Experts of a small language model.
Size: width 192, vocabulary 5104, 38.9M parameters.
Experts: 160 experts in each of 12 layers, 4 picks a token, a sigmoid router.
Training: a variant of Adam for the experts, 4760 steps.
Below are experts of layer 4 (counted from 0) of a mixture-of-experts language model. Rows are named router (the router's row for the expert), gate (a neuron's input weights, with its number), up (a neuron's input weights, with its number), down (a neuron's output weights, with its number) and show model dimensions 0-191. Each number is 128 + 32 x the weight over its row's rms, rounded and kept within 0 to 255. Numbers have three digits each.
Before each expert's rows: "raises" lists some tokens whose logits its average output raises strongly, later layers aside. This comes from a sample of Wikipedia text that the model never trained on.

# expert 5
raises: "ational", "ological", "ingu"
router:105153181109168160108109103145115112097171151111084155123091173186144081104169145143091142148083125234083102148123109187140156103146119121138094128115157116117140172154113104121172155097177120103095132127117086104157120099091078102120139115129177128136132124121109182059053101119072111104104112148141120114108096109121168138097136104133148103144124130100167077146138117230185083129134118208141140094106183104074140081114107134171132144154122141122133083054121159073164138161160146125153083087137085156098108157182155141122115138161107120200207147102173162094096129131172111150
gate0:142245108114147147081124156120142123135106103102185143126097122118095137173135115174108108140151075098105150138121135104127140165137110094141115093126161144093085075235056146124099163138180135148179087149104085103121147105116097170129058211069068062092078144124083132157132170111153129076125127131169103146122079168115171150120189107144111168153137175109169114108145130119130113175099136116147105132093106136154106148129168128146136110104154142134150081119156154121133135150098117170124125079150137058096133134150119118167131136179108041122139210060134156080138128116126104134
up0:154193132100165185089145138116163091118078147159186143170079100162087100142118141136107094116138060136109150165160100085164134172103104124127157073162158149085078081193068190099099177155189126123145133127128136151114117151158104170128075198055095053070098118096102164162092155121139147074118100180149095143103102132141106153161194135165072167145127167148160106131164118153163128175120116105163126146126088121143137150111146146116120120120152165119117107154172166156136124169129099136114154098187138074137164148167111125120156131151079067105144199069149156104124141118120152115
down0:149134141184157117157176101164107114102127114125186145149142127107126112126134141111123103090103159129111118126060074152082079163211160089095085101104129069098098117137127129134136105149108116128128142147163189161084189142153108147197131083141140106108097099141097147179141110074100096124185158124058129124126143128097163131137075153096144121142142121109076138137196082138128132133101207080146132107127122149099205119107115120102113164163085110111154087113156087147103179094160121164162184126127182070131205157124122116105122086132185134178156107073138109171077120111080115214
gate1:127186077138134141147126180139114176131089108123161083072150134123167140125084103171105118141081193123133155117204118122087127167142111103089205113181174136196171121129079150100114095095106093128112074098124158067096177123082114129082112099163132111162138144136134098126202135090109131122101118127122125143106123174100149151123138126129165117115138164115116144128117160129146106130142127066057099129113154180113108078156117079142177102123151177113113109122134103169120166189099144079124076115123125141071106054096084092153122103198149133140109139181142170221062103102116086161
up1:070152151131122057158092145074201095171134141160113107112100088187124123126162102088116153126159121117213175099085175123165125081137169132127087135113103098102132114123159040129145133149125148102120117153157105090181106098128142118153189135169173145068097184152147054141120132143153114116079122123097127116139184137130142128127045094137137112146196066152140078121181079128167106129118158085105088145206087060101132135105157165139093132096108075099134109132164112153113117123145166136131162149117141080120142142113101131124106149145131101209113074074151109131164152123176146152
down1:097116138171142125074083149077169085138097056140161151122142145116126091105142145099202132201092214115099140124123126144061132117081094099099080155102112124125154088145112118134117095121113135141189135116113091140171172163067084150109159125179088171148133152172115143113107091104191127122117138119114122099120043148091091134070083114063151156120144129172105122064127124130169127150063106139092164143134179099179183113130127118161133190140117141081094109175138124099098094115127186128184094115137133065122121140085179109153104154139078075110109124105112098147065126172123130146
gate2:166158179086183136192109108116157115098124166080141155131110102120129149129167171182125117091078113151116111149116096109171103175092161181123126097121210137144086116073128108118134173123150160174131147092181101123123152151145110118165182097076191086113150068087078157128108112120105122112060153138093102142120160123138145138103126122179112161143140123124198115207174085180121146155158186125141162146114159067112138069086112125166102151142125133119115187168134176095160105171115086161089129066149168061165160161188151150126161139152176136149167108109134108107105167138092138110
up2:094111147156132180196095102123138159145160156107073079131116103169129128108133147121130085146114156156162172115125104069088117120105196104095178142160167133154184155052156084080231094115163124126154114118143153126135128172103092092145192104184153162129197128121148135110109120119127127172122118078105163161094188130142114132139104079118144152135152102086141070177142093061161146110135145145085116126138147117080134138132117174125131130109185180137135110111092116081141114158128104128147069221124113199140143117122105135111122121193201106163139083186087089090131105113124140107
down2:116102122072127131130117159130105171114165124135120151152164122131190072120098122139058173112125091123113178152157168094125127129098149183118128132136111253145097118074171176117123102128116175130116143103161072139115136164206169088098118122120136102093129094097074094130163176148126162127077088131214081142092110110132105114147154131113144132150093160115121131108075166137070144126126097082140119179136133171170134090147166113127143122098102093101097148128153144197107134149123089108131122140169115108153109126146131107183143153082126219083204180133092124127135164133136093029

# expert 53
raises: "th", "\",", " cm", "\"", "%", "."
router:136173116157161136141113107149129100182134083109101149111089189133105089115178116162185180169124119109103112047102087164121124097085091130189096118105135075097119138168109068150146144092147125129122135136135090081087076111060111119125101150153119162140157156102148109101154081075115160093116108131109151135168167174107169150111162129080167159111145081087135110128113141177146080136122150175154084142153182154073142135154159125163177177111063122150123114068109140101123118121153134166129079086107131137109116173223146135162093140167117128150054174122140145093094085157135077211
gate0:099143154140116206139076093152111122095081154134161103147142163143057117115152145151135111139098126225113139184151126118148173098127130083104160159191144140142146132101141150084183098154158097096161158136081126120193118102055100117104081127123178061148106141134169118088099105141114139123124169123114200148067109153150125120099089110147149135144144104121171121148102184153132119110145193143051108126083107180138092087069124188114173097120177110200152100150106118089132128101094139121166182125137130121096083085099143131146078071186132080191112114114092112162115111140134141113
up0:145083143180119102055174189075072143130182176096087176126145122179186133097137139129134128146138109060133065108129120162108128154151131138089137064116093133139127193138157164173101161130169181131134112153143145090096170110152080101116142136168081184135177126122102141119131186123141113132098138150112058106157089060124172077142169121110087121160100185088109142173153111120138118089131097136163142095109109096110137097165092131136105133135083130107142080102091137177151135167128179185118073102088077140193097179113086172128177091064088135152128111109154128123115122098150154095
down0:153097098119143113047135099164110119163124120129140165132144195128133158074105162124132227118137103074136106109119051121155178173157126153101096086090127219158142139139089140040112148143177099144123161155171133180088126095131109157104132165107086099146126143150090142187110156159087115169202132132113130108103161074132103169190139126108125087155120052180140117145139177136101183121174102097122159129140120097141121100132132124097104123170115121107184105070104156127149103107154123109121129180179118099101148114166128139161121156030108142142127125148156177117127149184155174123
gate1:139134094108170167149124149173178119144116117122178148099136172091134149139128158094138110136177111100070170145128164164158153134129104098148110118106131118120090139157071148109058050094135144147155146177173143107120094118106078165111164128101061169089117129093167072138161126031145133136155138139116044173187122086178128173097161173182112135099187139118082153138128163122184135123109073107165173111154114055132162192169176098107132156152141162138105157111150131188108162151144126147091152106137162126096124187140086092143117129115135152128094130109168152192179139078153133132
up1:174105145150124094133129126130098112191115079122117145152105183173149127184156109133118139084067149157217136152133060134067141120107146141083155171148141147148174154153116087182129137134156149137133111145070150060176123114125140026126103128171123168142164120127096156117139062145155186170147095106173150133090129123159132095092109116096123104126139103141173050154155162115045146112185139120123079133165140135100080132086146109111088114101154139116150130119048076139137089162095155149143122143129107110138130091147123132161166145154043157041106119180129142106097098167122142131
down1:108121114120148125114202077113147123110101196136122131074189060134081123015093120125118118177102160123142125080122154119120095168127161151143121127158116138149115089108136164092100121101103105139178142133118123154079126124099064170146124097168162122159146119186066133081119169114130030126079152156062095120178103105122112154170117158118087120143092161129125160120069069128130083116055076135128147124150097136118176071175130171147189134153104137069119126156147180155167191116145104133087109095115147154150170146111139097083159100117181152177118132119144099124129105100130113156
gate2:113108145161142167204073130145146134155115120082137106155131146113040156109156090158092146208058093121118167084053186109155199144131141101147140069145157089136087075118132172121151096157109102146141132141078104138144126123096136105162163170121139085102098113093144084121107148146097158072135116135116191100152118128131126133114172102167166129135150151166162129086089156055130137070095107079122116118119112088152130119089152158177187106072173095177073165108091151103117126147123120151126172124143114114108097119136151107170122099191118066150105107113090070143184088160124142075
up2:118124125120107082064177146093117176096129123166109141102134102142211060180099150101163093040178190127131098171199119132119075095148123135099120184113123179152167156127106129094113125125148131106143110113164181088146145109149116144095096085155157201158134126164156154119139079096154114145111159112165065159090149120121153110155097135096093104146106108082096121158141111202114119191140150166150123128133150185102117135135086112083095126193098162081158095137172106157147132105095133094121087138087134127149168156119122143073114157084115170121166123174150171128073173087066118172
down2:109138162154058154150101104150128129131097137118118110084117137112109157110152146183132033116129166116122120069097221171165111134152090131090182137152114039171121134116180159174092102144136156122132130134126137126121181126139145118178089219137133104167115133137177101135095102086114174114057133162148160141131146153060195096093144135162114154110084148136168131086096142122182145111112144100200121121055144128127148160128183128093152134116103105172115135147091111126123151178097128160121128076103138144107139120091116144120078129156148097108117083160098056169145105196055101111

# expert 138
raises: "[", "O", "1", "2", "F", "E"
router:157111160128125110113175111098115123117145140121064182094085149131111135139139084130146145126075112128130080044081127140111165123137130087190085171078135096135198151142201136171183118122178155163065079089132131132097125112085088095103107099110213121149127141107154112132156063145138174088104121137078148107153106119122179145075105184094156108114124132118118101145089100172139089098191181190114127088078179136124126069099093132138163108161075123126131110140099105092152106148150198145149141118116081181142090144095160150162143124146121091144119118106188126094079072114136161171
gate0:127136111166095133116042097125105173137126103104095144107105140184168125125194132179183162176107149154160197198132128128094127168212109130082117115146111151187124149120185095148192165105141151148167089139122092101165150140028135136094094104153145157107098130161110141114156150113122100115125154090190149147114169154142166095086160062094157142139043098112157120155114134086148154124136152149062118089133101121115099100141137118137179147104127095112137147120124097174182167130104117139160060124118115114107175088118153136114094139190138113083107121112053138132068107154125079110
up0:130128124109180113069100133177137092099155090101147118068175133083130108216080171179097100081144192105135104113134110096079105173063130149072110183120110083094163100162070148160101079058097131126109178124145121106086139119148100110094183112199146104112120130130120142166132141126086126116150099094056111151090090112174089098173088138136132133172125176144082145102106120205164141154123122215138153153162107137109142143125176098131119133153103109138131119152105155148150166109117151113157106151071157119116126151136133102174084124110110129179067136174113107147157124131199086091
down0:104130108179152077124105158114152061127079068103155116170176156115133168132099111159127155150083134141078115126141165124141065121124084099112091119086124143128111124131115168089118151112108085129168157119138184189139113166128094150156169208138166170153087175060112153131145139127060079143169133147105103185143170121151139112132134149098199155162139106178173154077112110127185094164080158137124164077136143072140144164141145122141153146121117131150170159140107101072145140090103171111104150181117170089094092118111146138142161129051046083142169114138168186159173079135117108142
gate1:153188153134107069092159170147149142140178094099162153081170156106152112086126159126126172176138169119108109164206117143128145156142142140085083177155083093102122129174139131133163169122123091104111138135135095123139114114093085133109063096184116141157106137128099182090114102098156098136105205086133081137114075135124163112090176101117139133111118139125116159094076127137159196168141060139100130109102128233101142078150168088136135176154134099159188116093130144146171134118077176123177049103129131155118135144117149127173145176160073162122095132140115153090108157069139071167
up1:096155091149124166118098129086101177157126157118110120141089170163124070171192148079154147158151167122068114150109173100178157081123143091148132125151171051138112167137089136134140139120110122162147093161109102120202170106079117120106189157173104133042180120117121134090175090158149141141110113104157170112104150188145155103137105109115152128148168146126095127114177138134076094107111131131151118126132118045140108208146130116140102157109150104185117077151104159115169154142161111204144121078088123123089115149099112198072105139188168076163132112146124126138171121075174142184
down1:060120114100120169131153167144104170093147108152089075147125172163173157168139198128098175121095054108092184119118081116127085127142143126129112108173113152101104111157184145092094096148113174129120163075147147144126149092136143106159194110136119147063095112144193141067176132182123119158153102123146163109037090135124114131132132151114112134142110123182137136123143129137103049128164151152154090166139090130067122130140154153141173179100151120154099147124092164174108118194173136174108139114119114129124130168104113135083182098099182092114161125073101121116206124113211095175
gate2:163178139129134113128114113160175144182130054082162177128112177098115060109111167109109129136082143065150150093151136109081142163140074145134101152150146089096088100186103099114138120125124137171152151162064126119133062122124154138136106157102099156147135145082068116126155138093132096168184125109088155175156178179113146072122178137078129133112130157158150125094150164115151152144149142138105169128172105190067099149179145095136216130168123136154107115111103128149128110154135101188162092164154109150189161109193172131190155146118083094142107144150173109094124056179155098165
up2:088120126146116125118122142072097127080094183140090069100131104150172167138148117188150125151186086162099154175096140161167113097163166119106134136113104144158184156064170135157118110104150147078135107126191130132116161153109113149087147111154143111155097114164136129133115143181096134124095173137162119042120102119112108142081120115132140160187102110096108147158077127166087094098138122158124067096100118127156149093071108127138078143084091086101146098171192118090130161100159174057129154124104123111108062160081093117134109108159176179071104145105057180162127170079089148061
down2:136130112106138140118174107090100123122156145102140101116146099095126078151123092171136137125084140158090088112150108158124141116155156165097091172141131188187166146106171102150089101071129122125058148150143155169185071152129123165074100131119137090144140122122131151133086102119124118133152155140133134080118172104148094143103056129193175154164144106138123149121119165156092165193151110129208107092142155164117153144166167152078094088157164044100093155191141106074120113129150136117115218143178131182051101191104100089171131188135089109170088083103112125163097105112126118166

# expert 3
raises: "bon", "n", "b", "ch"
router:086104117149133168131140098127140122167137076080093163126087146171147103077198109118147156148078171133136126043099106084115172089092126105107148147145093071113128163137158065210176103092155188112111134125126106112109132192108070126080117109167135144124163178066165146109169119095135154117167110114128102114184127148165140089129108087159151170125112088089104087197074122109122124083098157152109096089085142106083092097092144111137166116141081121164132110095093111114129090134099130134148084068131125143116131129084091143117062155153125056111230130115103138153087120153145103134
gate0:087093118124126078120050141115109174085114120087158125165171095101129118103146170175161100141082067088108101155150147075151121142199127073131176148079188080118104116094157138100116204081087167154177115203071170203134109146145131142093087126136140162141104080105117145166122109128129136097125123168191103162153152115140143102101156166130131087173144132152118092187161146101109189088144094101107139145181095095151179126143137117117162149107145107158124076131181120129136103106141159182117100061146147148143166137102111088118154080101142144095119139167135182154174148119178075133
up0:158157119091122151170191095193151174123131146167113103128123107201128127150074086124100144068201140212167145092116098156084170106090100160159088082168087153145166190145112100152137089159139107081060123099177089105115131149141123099142161119103126092102166149137140116146164154066101146134117122114079141111105125135140122162148091109130132118057139073114140154034127090139131079149142173127129124137115136164097080162083174080097052096119084170148148157156111151129120145148090100105129150176085094138117124140119141176115092163144110120186167070122155125096138107128111185145
down0:163149141096112188094157097110132083043124132097130109133113120134113096157077131140141138160101152113158203147154156104063084148127132157098077157116150130164142105026105095202181144077080130124162190150130126141048101082116107155124154187112115092093114149105105151099136155168103107135105162142103070126160140181172145148108076154107191111085128078106085120057147115142146139142120146125080141091092153101139144116135145130140120107163112106135093212130138115101125105151145130100133160130142133102114149061185137142115191128094192120101116101188092095093103125101170110166
gate1:118111123140096113108121139108119166154145115132112097084144153105147135102081086144120185165127168103087145133158165124152092110165113122117146153126132113109107153145112147121142158201149076148126110107078130136128149135135153157112163064114166191110131108110107088076174116144185170097108167122110143095102109072077128139048136127141181116161116158219175111130145108119132136106125151154108141097092104134112112134081115079125066198138124114208103133087157080135102063132131172148132062109137139152134119113159192167189134178052104117111128124025130095075079092150059140148
up1:156122122154170068111127142106197094080173076079111152062110163106093178160111151142150132153114134129113110167201114175122137135126158163146091091108131088122145099137093106122182120124130156159191111155128082100156090085076089100162101170195164175105138132164152152125098093125120087112151144099131089141120056162175162154124140072117178081107144136071116158127092101133156153159147113155162157159171138174116162108174098121173153151155150134064180087181142147090150184108149166169158138119116110155098109116153152123154056130164163106148104163199125151150158124071143090109
down1:135165138127082085136147186138071135139133111135080134082147158057114149117103102140083100155146149107121057072095179115173100114128160141142162119134104204155089163156096171055124160175146050128131081177132108142086132137141154164094125049135090131118091155163133092156157176107152106154163162126140136098096159122078100175088145107155154143101129097108142098138130091111070157122130088168098119157100104140098101114119158108153123161099109127117080101138100109125129146134144168143178135176123153083154087114147134109206085117193105119110149124100121083136133130155035184044
gate2:148178123153133091169105077158142155165181152125099119054082152130095134125197143152141104134142174160065087125169170101121125133147095104158121158124161104125112114125117099112126099091147153182183164157114110123162104072070154111094140116116162149158154157153097105130102157091145143105084208141114084109089085145116130148107122086137162138135099159116064100124122105120158206143113096123136110098140125117122146185153088180162187069177131124132133122098132158146141137164085175192203012147098141131148131126164152179159061140203086162170138120125137122137107113135130127160
up2:134138197185135112131131079134159081117186185144131082092144094114105162127139166154169090111115144120065112107121146071147080047122112123169145102097129118152122151116142084112134114135162114224127139108128160124083162129122164139121146081098156217129132113119085104090143133098185162115094172146172074157100124110128154132124102110123064096159140134141099068167155102071102141178122129167126124115098189116119130148133095162123101095105172127124160138126169105171172168207101154117154028132118134114148179166104149116147138155181135156171179127070144149106099186138122101141
down2:113135179060185120109132100133116154111116119148097077086146093114147148139103151125140101080165136170121077099139152110107097185100116096172073136059163183117129116150156112150122074109076126106095056112118103100061118151148158155112116136100129127185121205129152145115140147161088134107098119120119109138132169169095089099170062140112097115083129142149138111148145126157121112118053137115027076131142235109138185100115102134118127133112148144162163140153137121165088139145150108129057090119125173121096159140100048131168127141114095129152143076129111139177134203154096085099

# expert 114
raises: "–", "%", "00", " kg", " ft", "rd"
router:156109119180154107129129084115119069141131089098097133122055155110100144113125085127079184145087132085150104028142099182096135130053161163130068184105068147151174165153140118145190152057151131132094138135109119109136067118133118101128092145138124142106131119075107099068161099183107154142161123134074178107106124140170132149121165117145214104085125090076123111106091151155120170081172125169140058119106167144116101109156115109127101136183118091127144136109103100140105143105162156138132126129120082115146098164194186096182140176158142135104064150124101149093120094126078154147
gate0:150082106139170188129075140164169144123173119122164060137084114105096119093090121077116055181135170081124125078151126117122125110100108128102157082123091159115152092165083108127091078065138116147103130110121119120102111165115104142117164094111102111147153135085107102115163096095129133117105083080141098227163138136177122183136172168160119091104131176111094146117163061128145157095165085114186101155158158076142130147197111148119095166144102178106124119146121119137106186185118196145088131131088178098113100137149046136149162155134129144213097141145153144102124137113171108170
up0:175194127137095130135133048129159095199165118113109161183141160151105125123151184164134233149105128091096100152137054149111155128116108147191095156135166112092088166148141068161137132146138110130139126158152070129161097063085098121074129167150118163168148201139146138055133124104166087134123109130135081079111124143124108125091142113107124204161154161144050104147122155093088137115152121113125166162111094145058143166097159119151164126146056150172101136074131143119114106123116133151165082132157142198138131109140171114158135131150068143070134154128139116093120084143150116136
down0:102094154095190127104122158117162196110112088110171059101117093118167128139124108098099036101107141173131145150127174130084092097160202094147160106160170078155188105112129180115057165137113145138109087118119157120159187162187148130229133108146182064143127100089096161177109126111134159111118138117075140173089135121137163132149111128141135069065128087119154098115122128161119101108097128112143114090178160126189134113138089162138131130104148110054115134178139123104169116126078081131124174091146139075139131113126097179146127106114133147157129091156126178134048129141122163144
gate1:103136132185113105108140138120111145092114177140106152131150091160113188101148097116127107135092107153073128110096201114170137105165148110133166091138133107160153094106123187124106153165125061111114130106111123114152141093117134117185142130142145108162166190145185095066110140178145124071094181121160136105152056101124138126121109106162121084169116192088167108094105122125137092060091124142161089162086127120182174125103103204171137091111166133150092132102123147156139113156044180129133139109108091154115045143105061141123131079160162056170141123129118155190163141139088199116
up1:120121169119096118095107165065155150121110141109116176092154121121134086106166185173137123164102182138173122158098133151152163107174138103072139136090149137123127141113140159108146063126129164098165115135105150085160184123100137111120107105173185165131095093171109191150088169091096120138084147096116095116087120101104186099113134100126125180168074047124117150187102115126101102182084185162086165077142097174091111076162103114122161094108104145137165093150130095091174112101138116147168079076104122083145143161098179187115076108112101137131148060085093088145112144083182127089
down1:179096129111147180144130130158166122153145078166141104157152171128135099216067118136109160112150141129160150108180091134104130131085143155141133144115124208146088120156110106070138126122134132174118148119144104156107051127164106167053153102088101111106072070069087138102202088106128108192176029135123129136100180178180128164102196161097139139084167107162094143119147143130127159159160138121128149149132146144112136148119155054108120140117117139093107170115158110146114139110166095121077111152170163112133153082199145084161175131096129181071127171133153119104125152144142084119
gate2:126128139171143110192086101124147144112095135151117120105137161113106155096144113119113102142080064076102104063108149086200150149125138106120153036150105114163095082096170179116194137152138114156158133122051109141136125083140180149156142190116112081074109124119169119139115150188090153092124134172124121128148098159158105141093182100105167102139149185130131168100136119100118124048138108095160099114093098113209081159092120140169139062128158096160085140117113168132094147153095118168165143119134077093138067135138136115114124081203118071078114171134114142093143082135104179101
up2:148142136138152110189087098146150118123132110161121096096125173094119182124122090079083120126120061064086138086124127066152128177096145099115139065143067141155075108125160137138215165114115118169144140117035108130098123112142138162126163196091091054078104111098149086145141130193094143103163126157105113104175132163169084164120185111099180105111155176146086167085148146104139139063149075098157124086093125113155077174089114130160107088143131059139094153094098143149086132152100097158140171151139075149124110121163137080122143118152151123088110182147118152094139123151138137109
down2:162118138113131168107149118134102127100189099162158158146164139098162138128088155111104163163163127203148114157145076167109152103122131116175111116127120237133085135153134108102117162108116160136100122110173100096146160103094070111091162084148094125104138079130106105126145120132173084167193073089139140123123143100149133189154118126148099139159200083080057083183135113149144167133102082108087142193158181134109152116136115100140097164114108202082149117107139112138114134126175084093080107189121163125139183087195122094107155118081114182129164148122152106115134205109136104071

# expert 84
raises: "on", "apan", "ho", "hem"
router:120119168169140169075082114114063122105155136069133179120113117163180143080162134120124128102131120137125102141155085143117137117167119153095099135158104128169143161162142128180180060134163129122111109132150131140159122089090117060121062064177090115181189151111128176128124091082102137120135065116109181120118125073166163098133083117109171171181086152103126086127083111189108150112118112185092099095107149134162136119081130120173197132130068125133191069085107111100174138127119186173178117071130124188151062164168101164143153088131122090115129102113131110094124116150122154157
gate0:108132079106151068115101119105127111140233083117059109082098110111073119103118149115199161178120252087102060086083161151115108095103096152155119147125165096153175145171156128142108100127125120129137163126114106181134142110116117104073162125110189139179176153115103125129128112118095129120126140118091189089164072106130135149145143090109151096118122047099128105121116144125107124075122153118050185174112129130095102119112126145184126148124096102145126121083143134128100087072066128067127109128098087118088120126153115179121147109070098110171113137096116128168106179143108097129
up0:156093185092145151062101140113072152114220111108100074165133130113111101120128155128179125127148138178129154149140120136114092107184070089118180148127136144140181102104103127118046115087130112178121111167152145163138119221118069174129139108103146198124150164090110142170153151137099150119059213139123154090119146110068123027092102139129101135139099116102158083131130110143091090135119130150151090093129173121119119111124126131055141138091140169139096129136099096133118154085145158063092133139130101135164201099130134124127134131070066151126128133117095095100123092132072077126
down0:098149113144196168127136090133132102203192098180152090078106153152159092154100130156156170126156140181101157119125080076151089116148131100097171165122126058132121109083137101168140154113115140132089073124179189153117125107195174097167169113096133111089132194144144166128144128092130100172152162126151103101118174143133057139113129201156129131128084051160095075121145102122102136181125120161107166142097146145057121175143134116110105186158119107144154143122207075168148112113148105138134103147132139182084128123105169097107096147123168161144153081127050157104091135160122136134
gate1:069146092125097088062133067180102106146139136081098140132077090126099097203149100107193124170127157103080094108115128178130146115098162107110129180140142102143177124111146108135142097094151097106146083200109101127139156082132093144122092144167136183115083137135094106122092143165113099157194110042146144138169142139156172078115132094147155136147139062126103151160114214168133162101065118151091091154116160124122145173170126110167120098176118129176129081100125102112110118079069139123181081129125084156171090052095072125100168085117130130147101124173140142120143122106131151093
up1:083098084135122124055112115143085190075139086068136148140119110148102107135151134089145060084171145060103122142139199135201107157124119138124135169156133093131139103128107120128094106091125106146141147166125144174150119123147178178144112204192076139174089166068117106179105171149094135155123120128145178098189173133137092102139150147097065141153107098199151163100159172120139198152114094048095119152167061067150096173126130104085158112138138116119127109145114130124100181100130110119132060132119114148167088120160116151121154077099114107169103162140167100146132173125134142130
down1:129150162137102171066132115186107155151123123122162171143078081111169097059101101116103078089145103152099139119121043195125154163143104137107117142117111145146100110126110104176107139115106093143133135133126135096068059167161182138143195116100066134129099131127121147131126148187139125087092131193115144169149135151096076146118154132074172157092093146085124112212162056174146118127129168162052113131096126100080163081167122130126155107083078081102173113149105098107056143153184142149119131153211162159152123096161144090108109128139122127126183106137124139122110108154099098103
gate2:108172115157170082025109144098093027100141113129100126149164109126123132161110143113102136155096173142193123124121141119125117143144152120099110143127156144174131164176126125160104086096070102113150098143149144142163093092127086124116081129113099142223110119132133126104148121094110133134125116074139192142114161096119156080161110147179150086117090083135136085143155120205079108144080103160099091116112191090138144088136130116171173129131107120126104102127120027215201110128075189118096130084140137109096126107126088099137153100084129185114074083112147140148112133124165100163
up2:091176152173129074050080160089084069090124097148127114160161078142131158111100173063109103131132138145146163109123187101136094124150121123142130121117173123176100140148095135136100089103064125115177084161161161147160092093117089170118112158126078164182126101131108092124141145112145126163087101104126204145139159115125131097157106142197141121144084089122168112125144136234111135165115090135146101088133178093161136118118127110174145098130150091128121150165091104195140165127067193141147104057158173113074081127137130107142137097076100155091096104100167095161101134108178081148
down2:154113145093128144132180121154133131125133149115106112099118108121176145200140172162093170105186059132099157125159102162151175166136127082069130100136121116110061144116123143105154114107116171131110121141136118120097107168103098098132130113118178143108129135126108147164149095111045076172131111178050157147157069089188103153069091098131157190140156125095134139141178176096067163110153177102131163155138184052119144137101154183133067135120137169121099127064123137153142094120181142095130118161182070171109152078090122087180120143100102146144159087166123185147173107134104102171

# expert 110
raises: "aught", " Stadium", " vs", " tournament"
router:135137177134119110078109120087038120092149137126120180099107180180190121089156138169085173160113159171114082119120137145161123097156123126124071164146101134160195154101189119118190086060150085108127124112111120127150134078073083109112124087175151158162166128129167152121099069104061159107140150123094101116109136089112161127120081135129178156175093094118091147132087120135089123070164141186102151065134150140086116088199091097140144129135072077125126097154128115078116113101132149188158092091108103159169104107117157117120134102134171110118142119101098105131048092143107155175
gate0:144151162138160191072133135108113052151116174052113151112099104107083115138149118142130158143156073115118076115114138155116193145135122119122182108065096110073083121157092190162140179144126196081094125110104083093123083109130052144138075130134068116122111195167119086113110210197182108102116127091168150052163127157104122110158111087121083103143116124087131138132113185152151130133111098143102112122128147126049138099121126165115138156139140089210123094121183140130149083066129163073160162119152108143116099150126154137133124084122158110124109116112131147079134164099126099127
up0:121155103150062152189168135137172170152128138104083150119082122198114137158170099124150090154077150124080151086160157168092126103163172100095121130194176115168126130157125026186147092181154131108112097166131133173165101134080132086148143078172173195117116145139159102103148074089155175181138155125138133095091103132135168110047118118092124159101085161112153105152121150145148112096184096142139125169086086112131168174159104104182093097129152184137125149138069077129146073169155106161107092131131136147100101121157135143098095070157094110107110150170146099150148140101131127132
down0:079097104198110119104113187115179151073117078131136129157069106123131105151172128155081121178084163169132195154154142112091144160113106135103141189135161086146163143119132091175092132113150147092190184085124144072151095105126123089192144121139185174120115121136111093103156121077148154097142154115118094126170057095108163137129135138111154124125175155138108101131161120155138140112130092090162091106157077149166169130105116136122122121150066175069120192128034122088165107198087080130177091107097191140076163134103140092083084098145157083124127110130140143139130139144142090161
gate1:131140158137133073062185115148115141148116129115103150087133169168151089131137067149106142163126076162139121113080150144120080150163095122113145148158187135134131177141069153147133151120127161106158087133087097102195111147086141100109033109121099170091140146155155128056164111094135143095155184156125121128140103146091171156098134137125148122148110091105149131115084133171171064136142185145134097089112103155136101082134118107142160164183165122176124129101135132135143134118125189156125096127075104126136165173230187175112130063135085099149109159111151106086043067152119124196
up1:125177143148135151172109153096138081152142132095133114116071059095085176169151177146140141164092194071095167084130149111095159123140157094099116135071150103102086105138124134140131095117130170113106101170165086161131169108078113074138154140171131135097140123139107151100104097110191118157145088052148153102092119144150141128149103045108184092105119093123140076130143169116150122124133073091107091113126154083156185146153134169144099098133134167149137114097127106120159156172126127147176139084130170138084153141079119101156080226195135135093127135173110110121195196085154065116
down1:123138139069137131112163122095088145165187122185162120103122104092192089124153126155093126169175153157082148157135137131185113114156078112211070107141146114090121073198103101107100146090091161110167173100111135126162170103090139118093125151067099138160170150164119070121174118098204114144140184104120127116168142159077114169124143132145120148215180101118113119083157118091158134143146175098148131141130102057164145148156130131076137111164108119106064143124120221102157170148129068127118071161110142146098171109145144115082142158112088124129124119182110161125145127126085146171
gate2:155155170144079074108122115091146036155137150071128157083123122085129137161160062143121189179122143138102093121166157138138089082148155109120115228125163101108091137179066127181141155110117156165124130121099086141154131099112084126199113108170141213139159140123103104087135105144103119111136159102140118072134087129082148146089120106112142127109110073105111086125101148161132121136144120091125146075143117113088161082134133076157125153155192116139192119127208114165143079050106193119137133059142084147120107152158202166173134099117139108130096130137111108123141179129117123131
up2:090126055159113177151073099141157163165152122109078056130094133157111108137154172103155102170139141121091106119093118153086161189143149121106155049114097097154140085147132106163159108173163113131170111137098097099133113093085106072077091157148121082099129184175110142096099168139165131091099063115156123130153080174160160116094119118081146099085149167074145157082127151161151116103119154148149081156130163168089104179128168173187165163129142125176145138117080124131185146163116143150172071129069112155099124144130118129139080158157067091162124174171136173154172147095155118165
down2:177105150160182139216121150139164149139196115148141113163110130057166140173091195112132079130122137145111115171134086094090094157141119128162123120187154058093136122146109102173126073119105135126103119177196138109147130165130161103091135135136150137099084153180151106135198124130133204183095113115149163162138091106162131179127154124154104084156187185105134141129078133113131079160135134124162090151116139110150162169159118168107141145090085133063108167096091128143091170185179083180154131193102186158131112095085079155124132120123158108097100114105126132089141092181163132140